config.yaml
hidden_size: 384
n_experts: 16
router_noise: 0.1
num_key_value_heads: 6
head_dim: 64
vocab_size: 10209
attn_scale: 0.125
init_std_down: 0.00484
max_seq_len: 512
doc_mask: true
Below are experts of layer 6 (counted from 0) of a mixture-of-experts language model. Rows are named router (the router's row for the expert) and show model dimensions 0-47. Each number is 500 + 40 x the weight over its row's rms, rounded and kept within 0 to 999. Numbers have three digits each.
Before each expert's rows: "gets" lists some tokens that make up at least twice as much of what it gets as of all text. This comes from a sample of Wikipedia text that the model never trained on. Tokens count by the router's weight.

# expert 11
gets: "ing", "ic", "er", "ed", "al", "or"
router:441511455507463551508526536548502493500497619524456547441487481450515506429431553516510460493553444467478487536442540520507573534471547536514553

# expert 4
gets: " of", " in", " to", " of the", " the", " in the"
router:513638489485465489484441510514511564431482508488479439519531467517550495530487483460508475530536556469529507477568528549514472407479456473546450

# expert 2
gets: ",", " and", " was", ", and", " is", " that"
router:480495538505520472518459569494436520581512531511455437489486482547507480508536509530557506508506486465507567521580527475484542497474497537515465

# expert 9
gets: " ", " | ", "-", ", ", "–", " ("
router:468508476506505486500445489487441523429504496471512471509429526539561504517547495503504519419503526496548461520528495536542456529480452479449567

# expert 10
gets: ".", " |", " | ", " |  |", ")", ":"
router:523460452469501506541504451451574467448499529502473474490465519477491464503541476522590509474563536551461533510574534431561532458486526447516495

# expert 6
gets: "\n", "\n\n", "c", " L", " R", " N"
router:488523518496522480470520536472516519529469447508499453488528554612447468490541580537572514402453522583476476484517507485487490530523548508461532

# expert 5
gets: " | ", "| ", "|", "ing", "|  |", " record"
router:484559465529496531508489451475581527501562533520544503515486528405536536449540429497446501435459499506553519541442535522489484471520520462449498

# expert 13
gets: "1", "2", "0", "3", "4", "5"
router:548451489469441495496487521469560433537532488510522489492521466412440551538439472504475526575551443444502528468554452556502458463508446480479512

# expert 0
gets: "-", "\n\n", "–", ":", "- ", ": "
router:478416513520592500538551492527468455487566481516460523525535503516496510510488460518553527426557593513469440532555475409407489480490500522523522